Below are experts of layer 7 (counted from 0) of a mixture-of-experts language model. Rows are named router (the router's row for the expert), up (a neuron's input weights, with its number) and show model dimensions 0-95. Each number is 128 + 32 x the weight over its row's rms, rounded and kept within 0 to 255.
Before each expert's rows: "comes after" lists some tokens at least twice as common just before its tokens as in all text. This comes from a sample of Wikipedia text that the model never trained on. Tokens count by the router's weight.

# expert 41
comes after: " and", " that", " who", "s", " chronology", "ly"
router [ 84  71 164 116 139 165 163 160 171 171 176 161 154 138 153 106 102  98 118  90  90 106 150 168  91 173  94 105 143 160 115 147  86 121 153 166 150  92  66 103 130  93  96 121 137 161 107 152 141  87 169 150 160 167 109  93 166 142  99 131 162 112 166  85  91 111  91  94 104 149 181  88  78  98 120 142 174  96 150  78 167 142 157 135 155 157 171  86  91 156 150  96 158  81 161 114]
up10 [126 117 100 182 132 154 104 100 115 133 158 102  99 161 118 120 100 124 187 141  93 184 162 157 152 118 156 189 104 120 141 123 136 159  82 129 110  79 165  86 148 165 124 105  98 156 124 195 100 168 148 197 122 102 111 117 115 155 148  61 159 182 112  85 145 109  87 118 149 122  82 122 105 151  87 168 114  97 102 112 131 203 121 153 131 152 105  84 147 109 108 201 179 171 145 167]
up11 [ 99  77 133 104 199  92 155 147 101 123 150 137 116 127 157 146  59 105 125 115 121  90  73  55 144 120 136 123 143  93 150 143 106 133 115 134 113  93  81 162 148 114  83 112 162 120  61 183 163 143 133  69 173 119  99  86 111 165 103 127 130 168 183 144 141 154 114 152 159 144 137  93 114 134 102 174 169 164 119  97  94  69  78 170  92 157 120 142 177 161 129  68 131 169 101 112]
up12 [144 167 116 132 148 130 154 139  80 135 201 161 126 191 152 104 102  98 150 124 173 101 103 163 112 114 169 137 160 133  99 110 128 138 111 144 105 135 112 201 172  61 146 103 132 182 164 169 136 119 142  84  71 169 173 139  83 158 117 193 121 117 118 159 146 159 126 120 182  96 121 154 106 101 211 138 122 118 101 122 135 174 159  91 140 104 171 101  82 118 113  52 155 137 117 114]
up13 [152 142 121  31  75 112 119 129 129  64  86  65 137 128 151 174 128 107 129  87 124 140 122 180 188 136 160 141  79 120 111 106 171 166 126 124 129 123 131  69 111 112 136 129 134 186 127 106 121 156 162 154 100  99 108  95  82  93  82 149  89 106 133 108 153 120  70 118 110 115 138  60  84 131 106 135 175 159 109 139 120 168 100 148 124 119 164 110 125 158 106  95 103 112 130 233]
up14 [146  98 141  88 161 176  91 141 122 169 132 107 106 183 122 116 145 137 140 123 193 114 136 168 179 108 145 101 127 140  48 162 170 108 111 158 194 149 139 162  85 145 120 129 123  99 227 183 152 133 137 155 122 149 137  91  76 146 130 128 122 102  92  99 110 170 163  90 126  76 120  92 148  78  90  94 102 129 123 138 182 145 133  81 125 149 143 109 160 141 113  95 131  61 158 169]
up15 [153 121 143  87 178 123 104 203  90 100 124  92 131 139  89 126 118 178 153  99 140 139 135 152  63 141 170 128 169 140 109 133 138  58 112 149 165 113 148 100  95 164  73 103 156 150 111 112 132 125 146  55  76  99 122  85 118 131 131  96 118 109 176 109 164  95 115 166  87  93  82 114 121 124 193 108 184 155 117 114 105 209  84 141 112 123 162  59 126 140 125  88 120 155 150 131]
up16 [103 138 118 148 105 115 112  54  66  97 124 176 121  68 119  72  96  46 120 114 121  79 129 104 149 140 124  72  97 116 124  77  75 126 109 109 159 109 138 146 107 100  85  92 149 105 191 122 167  70  81 101 110 117 145  84 142 182 140 197 151 195 115 145 119 117 112 118 105 125 120 136 147 113 123 201 119  91 116 107 128 104 106  68  98 162 127 104  90 139 101 126 148 151 142 125]
up17 [154 101 153 194 196 154 101  82 109 107 116 156 110  95 143  95 106 159 166  89 130 157  71  70 130 119 150  99 105  93 148 117 160 108 125 149 111  87 102 129  90 112  97 142 164 133 112 143 114 130  90  95 101 163 119 143 168  82 108 146  81 143 105 183 108 137  81 170  88 146 139 103 118  72 154 171  42  93 160 120 159 139 127 116 102 139  92 180 117 159 210 134  96 112 158 135]
up18 [126 120 160 157 152 125 151 118  88 143 137 201 116 152 125 140 143  92 166 118 133 124 107 148 118 106 150 171 187 107 118  87 109 135 118 156 125 176 217 170 163 131 136  77 127 103 179 122 124 105 163 143 104 186 188 116  91 178 181 110 156 133 142 109 103 128 157  61 104 107 135 102 127 143 135 162 104 134 118 130 186 205 189 113 107 120 106 116 156 160 116  84  72 185 153 161]
up19 [154 179 127 104 142 110 125 116  83 118 120 125 131  93  61  90  92  87 150 116 162 114  45 147 130 117 133 109  63 120  89 186  94 131 140 154 184 109 115  67 115 135 140 169 120 133 155 116  97 132 104  92 110 192  68 145 139  83  84  91  80 150 114  89 119 122 155  95 124 107 137 166 102  94 107 133  80  50 152  97  95 147 117 130  69 155 141 172 132 118 161  94 160 156 152 106]
up20 [189 176 151 105 182 136 186 115 107 135 156 204 128 159 168 139 106 130 154 153 213 120 132 177 128 164 186 143 119 197 129 185 126  93 118 152 131 163 143 152 120 156 106 151 126 154 182 171 144 123 110 135 165 155 132 195 136 151 138  88 194 130 105 147 141 189 140 130 141 156 127 130 147 153 203 130 159 114 117 104 165 108 171 152 132 136 149 115 151  73 140 138  80 121 117 125]

# expert 35
comes after: " the", " 0", " The", " a", "The", " This"
router [ 83  71 164 116 139 165 162 160 171 171 175 160 153 137 152 105 102  97 118  89  89 105 149 167  91 172  93 105 142 160 115 147  86 120 152 165 149  92  66 102 129  93  95 120 137 160 106 152 140  87 168 149 159 167 109  92 166 142  99 131 161 111 166  85  90 110  91  94 103 149 180  87  78  97 119 142 173  95 150  78 166 142 157 134 154 157 170  85  90 156 149  96 158  81 160 114]
up10 [102 130 158 143 104 154 150 184 183 205 117 173  88 138 135 140  71 131 136 140 110 146  92  76 108 145 158 127  95 113 153 194 146 164 143 121 103 131 202 175 107 120 156 155 211 116 135 151 155 214 135 135 147 147 107 139 127 144 158 144 186 108 191 200  95 133 132 113  95 130 151 149  90 124 126 127 175 156 135 104 116 104 117 105 156 105  87 104 140 167  89 148 168 139 119 137]
up11 [ 87 106 156 141 160 101 150 123 137 158 122 134 148 119  90 151 129 106 160 106 118 128 106 134 158 111 170 126 126 148 164 141 107 175 105  92 152 107  99  99 131  48 153  51 147  92 102 136 151 157 112 168  81 139 159 137  76 179 117  95 160 120 178 152 144 164 126  95 105 131 134 122  96 140 116  96 132 133  87  25  90 165 106 143 164 117  62 119 135  78 163 170  59 126  88 184]
up12 [154  83  98 148 139  81 105 137 100 174 122  64 150  79 140 110 166 111 152 161 156 160  97 134  98 153 140  91 153 153 158 148 179 107  71 136 125 123  99 124  65  84 144 137  61 112  63  90 101  93 146 143 132 119 115 128 115 106  57 169 134  90 122 103 118  80 102  88 113 160  69 103  85 136 110 107 117 142 115  77 155  67 186 118  64 124  99 134 125 138 132 114  72 133 106 119]
up13 [120 142 188 156 168 195 167 129  76 106 123  91 102 154 201 130  83  84 144 163 152 139 136 143 126 116 127 107 169 168 104  71 190 119 145 145 125 186 182  92 158 149 161 154 186 168 133 131 195 117 125 131 148 126 141 130 133 130 118  86 113 164 166 129 113 131 171 124  77 164 133 110 146 138 115 119 113 152  75  52 178 148 129 118 212 121 107 169 123 124 158 148 141 125 130 143]
up14 [121 115 109 145 100 166 142 159 178 102 127 195 127 145  58 107 132 120 189 107 104 131 174 127 187 105 136 111 130 150 129 151 152 127 117 157 138 165 130 121 146 147  77  98 136 137 170 173 126 163 101  95 101 187 136 103 108 165 142  79 120 142 141 122 161  76 108 137 165  84 128  56 109  90 178 132  65 203  94 112 139 115 120 146 105 137 159  83  81 145 217 163 136 148 123 138]
up15 [141 104 136 113  90 117 153  96 122 161 135 110 143 148  94 122 106  88 148 172 137  74 155 153 135 188 171 167 139 109 163 143  87 125 127 182 113 140 149 173  79  77 157 154 114 132 121 153 190 148  82 132 168 100 134 143 103 139 173 144 144 121  94 148 198 210 157 137 112 109 142  75 102 140 168  91 116  80 149 125 163 179 166 179 165 161 108  62 103  87 145 125 110 141 182 148]
up16 [142 140 140 128 171 175 160  85 154 115 123 180  61 120 153 127  71 172 171 165 110 105 160 132 207 109 141 143 126  89 199 110  86 166 118 128  92 117  90 108 128 143 145  84  90 157 104  90 155 117 195 168 116 120  92 127 164 111 132  55 187 143 126 166 134 100 129 128 117 165 143 140 156 155 124 110 115 119  72  88 127 137 119 188 109 144 151 190 164 115 158 118 122 118 165  85]
up17 [ 70 177 173 168 189 166 165 131 137 139 118 139  82 173 154 162 111 148 101 138 131 121 130 115  80 110 117 117 160 144 129 125 135 180 119 118 163 104 110  95 104  70 125 137  95 144 166 153 119 159 167  85 106 107 103  86  86  97 116  54 142 125 144 144  85  85 156 130 181 104 136 138 169 164 106 162  80 206  76 153 147 119 153  71 138  95 151 150  76 140  77  90 109 109 102 105]
up18 [171 110 142 127 114 113 133 105 123 123  91 210 127 150 166 171  94 146  62 114 102 117 151 139 143 113 125  86 149 123  91 142  98  61 138 122  69 155 126 104 171 100  97 114 156 122 100 179 182 129 112 116  74 193 189  97 137 130 150 124 128 187 193 159 149 150 128 121 127 101 162 103  71  93 114 139 187 105 155 164 131 101  62 174 111 142  94 129 140  75 149 152 142 119  98 110]
up19 [ 88 217 129 135  78 108  87 103 104 113 136 156 155  74 108 162  93 129  83 111 104 148 113  48 138 124 126  95  82 140 133 148  69 125 143 150 148 152  85  94 155 136 154 124  97 115 168 195 108 152 104 139 108 113 135 138  91 145  51 134 154 184  91  98 148 115 102 100 109 124 116 136 130  77 114 146 130 147 136  37 126  61  90 136 158 127 101 133 105  98 109  97  88 130  97 161]
up20 [178 109 141  86  62 119 127 173 110 168 160 116 191 111 159 138 162 123  85 142 107 113 148  99 113  93 106  81 137 185 115 155 129 130  86  86 116 137 125 139 125 160 110 176 105 122 130 132 160 146 115 173 166  99 132  98 142 202  42  79 162 142 122 196  72 109 109  98 122  98  86 126 114 175 105 166 122 126 102 114 108 197 126 121 138 125 118 123 106  84 209 103 112 121 102 132]

# expert 0
comes after: " on", " is", "s", " in", " of", "ing"
router [ 84  72 165 117 140 166 163 161 172 172 176 161 154 139 153 106 103  98 119  90  90 106 151 168  92 173  95 106 143 161 116 148  87 121 153 166 150  93  66 104 131  94  96 121 138 161 107 153 142  88 169 150 160 168 110  93 167 143 100 132 162 112 167  86  91 112  92  95 105 150 181  89  78  99 120 143 174  96 151  79 167 143 158 136 155 158 171  86  91 157 150  97 159  82 161 115]
up0 [171 136 130 204 157 172 179 153  99 123 135  93 140  91 111 150 115 106 163 183 114 197 112 115 165 143 138 132 100 134 121 144 150 101  77 119 140 172 116 158 116  36 113 110  48 132 122 107 126 122 127  98  84 146  96 106 107 153 111  83 113 153 117  90 123 109  90 126 145 119 169 149  84 127 111 142 118 126  72 162 161 124 181 167 138  92 123 205 105 144 194  88 114 139 157  84]
up1 [136 108 111 190 144  65 153 136 182  98 142 109 137 145 127 120 150  80 109 153 130 162 104 115 185 167 139 122 194 126  91 130 141 103 195  87 113  77  91 165 131 172 138  79  86 109 140 144 140 109 145 125  99 163 192 139 120 132 111 100 141  48  99 110 139 147 183 199  93 110 132  92 105 118 154  96 104 104 133 152 104 128 198  93 145 143 127 184 153 131 187 105 143 109 161 126]
up2 [105  62 158 188 114 130 132  94 137 175 122 127 137 158  32 177  73  82 107 152 105 107 177 202  82 148 116  78 146 111 143 119 123 151 104 112 153 120 166 185 145 103  92  86 159 110 154 131 159 147 101 147 117  77 182 120 154  72 126 141 152 141 111 141 161 164 155 148 116 147 121 172 163 105 156 132 145  88 135 134 140 134  99 137 145  88 108  74 135 137 130 189 144 167 172 161]
up3 [124 131 208 165 135 111  76 102 123 102 102 106 106 146 121 126  69  98 119 112  93 118  98 125 100 121  93 160 117 103  90  87 159 136  68 100 137 132 108 125  78  97 119  99  75 118 120 111 129 115  82 140  95  91 163 105 107  75 121  72 110 110 150 118 103 129 131 176 102  64  83  90 106  93  98  98 114 102 152 127 121 137 104 154 151  96 101  83  27 155 116 125  98  76 144  53]
up4 [122 169 115  94 166 144 137 149 120 129 114 162 192 118 133 127 161  96  89 116 119 176  70 100 137 108 152 109 150 148 106 152 147 152 100 135 162 148 101 113 152 158 107 148 112 203 167 198  96  77  88  88 136 118 104 162 148 139  52  64 148 156 130 117 104 116 141 143 155 125 134  92 160 150 133 122 186 119 114 149 156  54 139 102  58 158  94 212 118 139 129 113 147 169 110  87]
up5 [131 145 105 102 165 145  88 164 174 112 154 140  91 114 121 127  95 138 106 146 159 122 180 120 194 168 106 181  93 130 152 139 135  97 157 116 139 118  84 157 117 128 175 132 123 132  86 114  77 173 151  96 138 113 116 127 130 151 124  81 151 102 154 128 195 140 189 165  71 118  88  78 129  91  85 188 132 124 119 113 111 100 134  78 204 131  83 136 114  69 154 148 174  77 137 193]
up6 [164 115 167 136  93 137  98  81 129  84 169 136 136  71 114 107 196 126  74 109 133 120 112 161 197 121  97 158 138 181 133 118 186 152 223 141 151 154  88 113 149  64 114 175 121  84 126  88 170  98  94  89  94 152 157 115 132 150 156 104 179 155  64 144 111 120 145 118 117 135 126  94 142 109  78 165 132 125 133  85 100 127 112 129 124 107  83 109 142 150 163 141 130 103 111 196]
up7 [145 153  72 184 166 138 101 162 150  96 138 121 152 138 105  89  92 119 118  76 140  78  72  97 211  87 157  86 148 129  75 181 114 119 119 178 117 141 183 100 135 115 158  86 108 162 171 168 118 152 100 137 142 170 106  88  89 144  99  95 158 130 143 137 109  99 188 111 185 131 150 118 192 105 145 155 109 123 164 106 163 172 134 108 160 192 105 131 162 153 149 133 112 133  99 141]
up8 [181 169  87 141 122 153  85 197 113 143 103 149 186 135 139 151 172  57 180  91 142 126 115 152 119  81 101  96 138 121 147  86 127 127  80 128 124 143 127 171 143 109 155  79  86 123  73  91  88 189 159 171  97 103 133 100 163 206 107 135 126 123 128 121 124 143 114 168 136 145 155 164 179 155 100  98 157 100 141 158 129 141 128  78 130 123 152 174 100 180 148 117 177  67 109 144]
up9 [125 127 124 116  88 123 198  35 116  92 149 149  73 118 104 138 110 141 104 138 107  87  97 135 135 150 176 153  99 155 147 121 117 136 119 114 150  81 143  99  73 109 113 128 112 162 150 112 104 114  51 174 113 177 106 151 158  64 101 148 152 125 139 133 138 101 151  97  81 143 127 115 164 130 160 131 143 158 155  43 132  83 151 172  43  92 148 110 138 187 100 157 160 104 153 108]
up10 [156 137 182 115  97 175 161 123 131 165 153 127 111 131 145  97 156 128 178 140 159 115 212 167  86 171 130 154 130 139  92 138  80 148  99 135 166 130 166 169 144 167 111  93 154 166 161 177 114 159 149 194 147 157 140 109 119 140 115 112 156 150 158 203 118 128  80 148 155  82 133 150 112 152  95 144 140 120 155 112 114 197  52 135 127  81  76 123 119 105 120 155 121  48 126  96]

# expert 19
comes after: "\n", "|", ".", " |", " the", " Prin"
router [ 83  70 164 115 138 164 162 159 171 170 175 160 153 137 152 105 101  97 117  89  89 105 149 167  90 172  93 104 142 159 114 146  85 120 151 165 149  92  65 102 129  92  95 119 136 160 106 151 140  86 168 149 159 166 108  92 165 141  98 130 161 110 166  84  90 110  91  94 103 148 180  86  77  97 118 141 173  95 149  78 166 141 156 134 154 156 170  85  90 156 149  95 157  80 160 114]
up10 [118 116 128 129 109 148  85 128 103 115 113 151 117 144 153 188 134 120 148 123  62 118 147 105  75 138 153 138 160 146 132  98  92 136  99 185 173  91 135 128 143 193 127 158 125 166 134 137  67 134 119 119  83 145  93 173  88 186 179  77 148 114 108 120 153  86 133 158 131  84 133 148 123 131 192  83 130  46 140 102 112  68  86 130 100 158 186 128 126  66 130 187 142  90 138  89]
up11 [100 177 128 125 143  68 158  92 185 182 142 108 127 114 113 151 140 157 147 150 111 112  79  97  66  94  88 163 215 115 156  85 152 140  79 107  91 121  88  88 107 115 112 102 130  67 108 141 121 134 148  89 141 167 100 106 113 139 179  98 145 134 152 136  68 166 141 125 129 186 141  77 134 181 102  86 143 100 139 112 139 114 117 109 125 139 167 179 102 179 203  92 120 142 133 131]
up12 [ 65 145  99 124 112 133 151 141  84 121  61 102 113 139 111 123  95 143 131 119 132 111 110  93 182  99 116  57 216  69 132 129 172 123 171 101 126  69 141  84 106 104  98 125 104  99 100 112 145  84 147 122 195 135 162 138  90  88 148 128 108  98  79 124 122 160 108 182 133 113 113 152 157  71 141 118  48 126  96 153  90 144 155 139 156 151 176  98 145  82 142 129 124  87 141 169]
up13 [135 124  96 182 109 114 132  76 118 123 111 129 186  55 149 108 126  96  77 107  42 154 167  88  72 111 171  89 120 136 153 123  70  95 116 136 173 103 146  46  86 107 118 170  86 160 106 155  81 122 125 130 133  74 146 119 131 104 130 152 118 138 105 116 180  82 114 113 197 110 158 103 155 134 164 130 125 165 126 108 118 155  88  81 135 126 128  82 149 113 101 162  99  96 137 159]
up14 [ 96 128  79 193 133 154 133 129 164 123 151 164 149 143 105  97  57 121  90 123 120 129 116 157 126 117 103 120 122 100 144  89 128 119 139 134 117 101 158 197 141 164 188 186 128 130 127 214 134 148 176 173  97  72 154 170 154 158 134 149 165 117 169 139 128 180 109 122 118 163 147 139 118 113 127 162 131 112  91 154 170 135 103 176 143 129  68 133 153 125 160 156 136 107  69  23]
up15 [ 94 150 141 182 140 112 119 126  95 161 119 103  91 148 103  70 112  88 151  94  64 118 120 155  76 166 108 125 127 160 112  97 135 182 176 125 103  89 162 194  74 151 150 102  98 148 125 155  63 147 154 116 152  90 177 143 137 163 117 101 157  80 115  80 106 138 193 144 140  77 147  92 147 120  52 116 138 160 118  98 119 151 115  61 113 148 151  98 107 147 149 173 161  99  92 130]
up16 [165  54 108  48 108 163 143 114 134  92 155 128 103 133  60 109 112 132 158 111 115 133  86  68 130  96 127  72 104 114 106 116 143 105  70 146  89  84 162 142 168 118  51  91 100  86 120 124 102  88 164 140 117 154 101  92 153 184 111 129 104 141 101 158 159  98 132 114  97  93  80 108 115 117 149 119 122 141 152  88 135 107  97 100 134 103 162  45 145 127  96  88 101 149 111 184]
up17 [117 172 127 151 125 130 174  96 134 106 115  65 122 109  63  87 137 109 113 140 122 107 175 103 122 155 125 121 103  87 129 151 113 132 110 126 176 140 104  94 123  85 120 197 140 105  87  62 139  57 155 108 120 170 122 139 126  63 104 135  88 113  87 102 116 140 177 140 158 103 146 103 102 179 133 102  81 139 110 162 153 115 152 183 111 152 113 104 103  72 139 147 154 104 189 228]
up18 [108 126 139 193 100 135 163 105 102 160 174 133 125 122  90 119  35 128 139 147  97 133 102  76 157 194 152 160 138 146  88 100  79 113  86 114 100 129 141 174 117 162 112 125 174 166  76 165  98 147  87 130 159 100 188 134 144 160 128  77 149 135 120 163 120 141 132 117 140 123 159 106 138 111 201 122  88 162 153 107  66  90 152 136  86 180 133 172 152 145 147  83 173 116 141  81]
up19 [168 119 138 106 143 132  96 184 172 140 145  44 174  99 143 196 159 132  65  96 104 122  82  98 157  99  80 103 126 121 115 123 148 128  99 105  99 146 106 159  66 183 132 164 136 160 163  92 121 121 128 115  85 111 124 105 105 112  71 163 100 126 179 109  83 123 109 113 136 125  66  58 158 125 140 153 103 139 160 103 162 143 191 138 111 137 155  90 120 156 131 157 153 159 186 165]
up20 [113 212 123  98 105  84 126 139 167 129 128 133  62 114 137 111 127 127  70  66 145 120 115 191 124 145 111 132 130 127 117 175 112 109 188  66 127  94 125 110 154 130 127 182 161 106 122 145 195 140 169 185 124 115 156  99 118 146 114 106 131  90  87  93 146 117 122 177 102 101 134 167 148  90 100 160 139 135  98  78 133  49 151 171  95 121  89 175 119 102 144 135 136  86 142 197]

# expert 40
comes after: ",", "\n", ".", "-", " and", "|"
router [ 83  70 163 114 138 164 161 159 170 170 174 159 153 137 151 104 101  96 117  88  89 104 148 166  90 171  93 104 141 159 114 146  85 119 151 165 149  91  65 102 128  92  95 119 136 159 105 151 139  86 167 148 158 166 108  92 165 141  98 129 161 110 165  84  90 110  90  93 102 148 180  86  77  97 118 141 172  94 149  77 165 140 156 134 153 156 169  84  89 155 148  95 157  80 160 113]
up10 [161 132 108 145 122 190 100 186 175  99 138 109 139 100 128 105 183 127 123 110 137 160 157 152  68 105 131 152 152 129 104 166 145  68  73  99  93 135  99 143  51  99 150 137 107  88 143 116 122 120 165 118 143 146  88 108 159  84 101 176 106 112  93 137  80 167 100 204 139 120  63 145 152 104 175 157  94  96 102  88 181  93 102 182 143 142 131 108 123 146 153 181  86 137 143 112]
up11 [150 162 138 110 127  95 143 168 137  82 152  98  85 135  76 123  90 108 129 112 128 165 127 114 128 198 152 131 107 147 155 151  79 158  86 216  97 133 118 127 136 157 154 124  82 150  91 163 103 166 121 154  78 103 114 103 106 166 125 126 140 118 140  65 227 159 122 133  95 105  87 127  94 106  58 133 153 154 158 127 127 107  96 140 108 110 125  67 108 156 165 147 187 170 145  77]
up12 [125 139  87 125  92 118 111 151 134 135 142 142 121 129  74 116 114  70 127  96 130  89 119 111  90 163 169 108 111 142  53 104  62  78  95 119 135 120  83  88  66 140  87 121 140 152 190 121 138 108  85 110 139 114 142 180 130 115  86 111 143 149  52 118 133 150 138  95  80 130 146 154  67 107  96 168 112  92 156 143 101 156 111 160  30 143 101  94  89 134 134  99  93 172  88 111]
up13 [154 125  72 160 157 130 178 146  77 182 162 128 136 108 152 124 150  79 148 122 114 124  78 104 169 145 199 115  85 192 161 151 196 112 148 109 146 112 133  80  95 114 137 106 139  97  93 117 170 105 181 150 157 168 211 110 144  91 138  83 127 142 113 137 155  95 183  99 130 114 128 116 156 148 165 139 132 129 144  72 114 140 151 122 149 205 165 150 116  79 141 114 188 122 140 110]
up14 [150 118 124 116 128 153 144  80 140 132 123 132 118  91 137  41  84 123 123  77 175 168 136 167 169 146 116 177 128 113  29  72  85 153  90 145 140  91 190  76 168 141 113  93 142 175 121 134 104 123  87 154 123 117 122 126 147 128 173 103 156 120 152  91 174 136 179 121 161 174 164 135 121 138 157 168 141 143 139 141 148  87 116 195  91 158 107 105 166 146  91 177 106 168 143 116]
up15 [134  47 159 175 166 124 133 138 171 146 121 119 130 150  95 173 186 102  60 135 129 132  94 165 118 109 134 143 179 121 179 132 147 156 120  88  91  69 117 133 134 121 125  95  94 119  87 116 112  57 103 166 151 122 126 159 130 130 173 186 188 195 100 121 129  85 113 152  65 153 123 142 165 106 153  99 121  99 122 116 149 139 138 157 174 146 117 155 115  38 104 165  96 137 138 111]
up16 [153 141 121 154 170 152 148 173 130 138 152 143 150 119 122 136 120  89 139 111 162 132 144  88 149 161 132  96 154 112 142 176 179 117 153 114 122 159 119 111 221 211 192  66 114 144 139 118 139 165 161  72 115 143  79 190 142  92 179 106 122 147 220 133 127 111 135 153 174 129 155  80  99 106  89 123 174 138  81 166 139 152 110 113 148 160  88  93 124 133 173 123 144 154 141 162]
up17 [ 61 151 139 147  78 134 100  87 188 159 106 195 107  96 112 164 139 112 127  85  96 150 139  70 121 127  43 122 163 123 153 117 120 106 151  84  93 127  81 130  98 184 130 172 143 139 106 129 154 152 154 107 150  92 177 120 120 144 159 110 124 124 129  77 110 163 115 136 197 142 172 117 154 144 133 163  89 134 105 151 119 102  93 132  76 129 156 151 157 163 115  58 205 146 166 137]
up18 [147  99 109 135  89  97 196  45  90  85 105 138 117 153 100 111 156  42 118 107 103 107 151 130 205 183 119  86 104 134 171 121  95 131 115 151 164 137 108 157 155 187 155 129 190  99 103 123 162 176 140 139 189 143 102 162 142 164 147 179 100  90 121 163 163  98  89 110  79 133 151 135 139 123 151 132 116  91 107 112 167 136 119 151  79 141 114 118  82 164 157 109  93 123 124 127]
up19 [116 134 110  50 104 120 155 124  83  80 120 148 104 162 130 132 140 108  56 108 174 129  66 141  54  95 127 125 129 106 125  91 164 101 158  95  98  58  86 149  83 113  80 109 104 130  83 161 164 105 146  68 151 181  97 124 103  46 135 179 146  95 112 112 146 142 128 139  97 134 165 111 100  91 117 153 111 136 149 121  96 147  97 126 136 119 170  73 119  86 134  91 113 141 109  83]
up20 [118 123 179  94  85 121 222 192 156 164 145 160 113  82 145 109  96 122 121 101 118 148 140 191  60  75 146 152 109 125 122 129  91 169 133 101 108 142 178 165  57 100 153 137  89 149 137 124 131 145  99 114  56 142 141 132 101  66 152 157  76 118 176 186  94 183 147 129 125 137  82 157 137 139  98 130  99 119 122  90 147 122 123 120 156 103 133 146  72  89 128 126 140 147 154 145]

# expert 10
comes after: "'", " of", " in", "ed", " to", " for"
router [ 83  70 163 114 138 164 161 159 170 170 174 159 152 136 151 104 101  96 117  88  89 104 148 166  90 171  93 104 141 159 114 146  85 119 151 165 149  91  65 102 129  92  94 119 136 159 105 151 139  86 167 148 158 166 108  92 165 141  98 129 161 110 165  84  90 109  90  93 102 148 179  86  77  96 118 141 172  94 149  77 165 140 156 133 153 155 169  84  89 155 148  95 157  80 160 113]
up0 [148 163 145  76 168 167 133 173 112 107 119 126  86 152 158 144 105 134  82 149 151 108 135 146 130  92 189 125 118 169 123 149 179 102 128 128 175 132 174 178  92 114 153 105 105 188 133 140  59  95 171 115  92 159 105 123 152 133 126 106 164 161 143 120 113 192  81 143 145 100 146  65 142  97 164 121 122 161 193 151 167 127  79 149 150 101 115 185 100 180  81 103  63 118 145 100]
up1 [117 121 124 126 150 134 104 145  80 136 101 145  98 116 108  81 149  85 103 113  94  90  71  66 138 156  95  61 169 175  88 149 103 140 101  86 108  99 156 140 120 136 116 151  74 118 144 132 171 173 104 117  84 125  85 167 176 184 131 100 125 104 119 128 143 192 140 147 127  89 164 186 106 106 175 138  67 143  63 109 210  72 119 143 114 147 153 134 118 134 165 144 152 133  85 125]
up2 [175 124 125  70 135 158 134 163 145 142 143 216  76 153 137 104 157 140  83  72 123  93 141  90 157 125 152 152 155 138 150 134 151 147 134 110 102 168 132 116 153 142 126 198 109 139 134 141 157 117 131  91 118 151  88 100 132 148 155  53  77  78 117 142 132  86 163 124 122  64 128 163  82 119  83 136 173 157 123 113 135 165 140 177 151 174 167 184 109 149  68 138 156 177  93  81]
up3 [154 133 167 182 187 177 140 165 177 191 122 146 129 127 137 117 149 152 111 131 148 177 100 125 159 151 115 104 170  98 183 133 139 199 147 154 152 162 107  71 163 150 160 132 148 123 151 111 179 167 159 154 151 188 134 127 204 152 120 177 100 154 135 156 113  93 142 121 145  95 118 121 132 159  92 101 155 156 150 123 132 177 175 179 188 115 104 160 112 168 180 145 138 130 152 184]
up4 [138 105 157 141 111 139  93  92 142 133  93 110 128  80 110 152 124 128 105  87 180 124 165 108 195 171 152  83 152 133 125 119 177 120 106 115 162 156  87 155  89  80 117  76  78 165 108  38 139 119 109 193 120 127  95  51 175 142 135 154 149 194 139 149 104 130 101 146  61 116 100  86 116 112 149 122 119 160 171  72 116  89  79 145  94  86 101 152 134 136 112 131 111 130 112 107]
up5 [164  79 148 186  95 178 136  90 125 144 122 117 104  68 112 123  95 105  68 129  85 144 161 146 100 146 117  44  47 157 196  96 103 140 110  85 153 113 157 157 118 125 145  91 108 120 142 111 149 137 160  99 128  91 102 140  96 111  68 122  86 173 119 119 136  84 139 114 138 104  70 127 122 158 131 141 163 139 185 126 150 134 186 158 103  91 169 105 125 183 147 139 159 178 113 157]
up6 [ 94 142 117 121 110 106  91 140 180 146  85 156  52  89 158 163 120 153  65 139 152 135  47  79 131 116 104  93 126 134 171 146 101 107 142 127 160 134  86 120 135 147 143  70  86 143  60 116 102 175  66 106 106 140 145 112 133 124 140 190 134  75 116 109 162 148 155 137 119 164  74 121 133 164 123 179 106 136 155 117 140 124 184 177 125 163 164 114  81 127 175 130 108  65 154 145]
up7 [112 133 116 128 147 199 178 123 139 152 178 117 181 157 150  55 102  89 141 135 149 134 178  76 142  80 131 118 140 153 124  98 101 127  78 137 128 123  80 130 113 170 100 164 112 189 191  92 173 149 116 139 130  64 132 194 142 126 167  70 114 125 163 145 111  89 109  51 139 137 134 113 109 173 124  73 112 126 179 145 123 159  91 136 143 152 119 119 106 146 102 169 152 102  75 123]
up8 [110  94 143  77 113  83 128 104 129 114  92 128 121  92 199 104 125  84 134  54 128  94 156 142 112 141 122 144 104  76  71  92 115 104 118 137  83 174 118 125 150 109 162 108 106 144 110 103 180 137 148  90 119  88 157  86 148 167 118  97  98  68 100 117 101 177  91 135  70 133 112 123  70  97 133 118 145  67 105 177 100 166  89 153  75 107 122 131 114 144  98  98 131 133  99 215]
up9 [127  60 140 163 105 125 105 176 116  96 123 113  84 160 147 120 129 155 158 182 168 138 167 133  81 149 142 144 122 152 123 111 141 151 140 122 106  77 152 134 105 127  75 149 187  99 155 163 135  86 112  74  81 168  88 212 127  83 131 132 138 147 124 116 205  24 100 130  92 181 152 123 128 123 147 160 134 151 117 120 130 133 172 160 126 138 176 145 155  87  89  85 159 149 134 120]
up10 [113 146 102 108 104 132  81 168 116 147 128 187 102 185 155 181 148 101  78 144 134 105  76  99 133  82 115 137 119 153 141 121 156 179 114  97 165 110 140 124 151 111 192 133  43 128  92 129 155 162 115  95 140 103 151 131 178 134  65 152 140 162  66 145 148 152  82 127 160 172 163 141 113  71  74 103 139 107 188  88 176 139 136 134 158 153 132 186 117 157 117 132 130 118 176 170]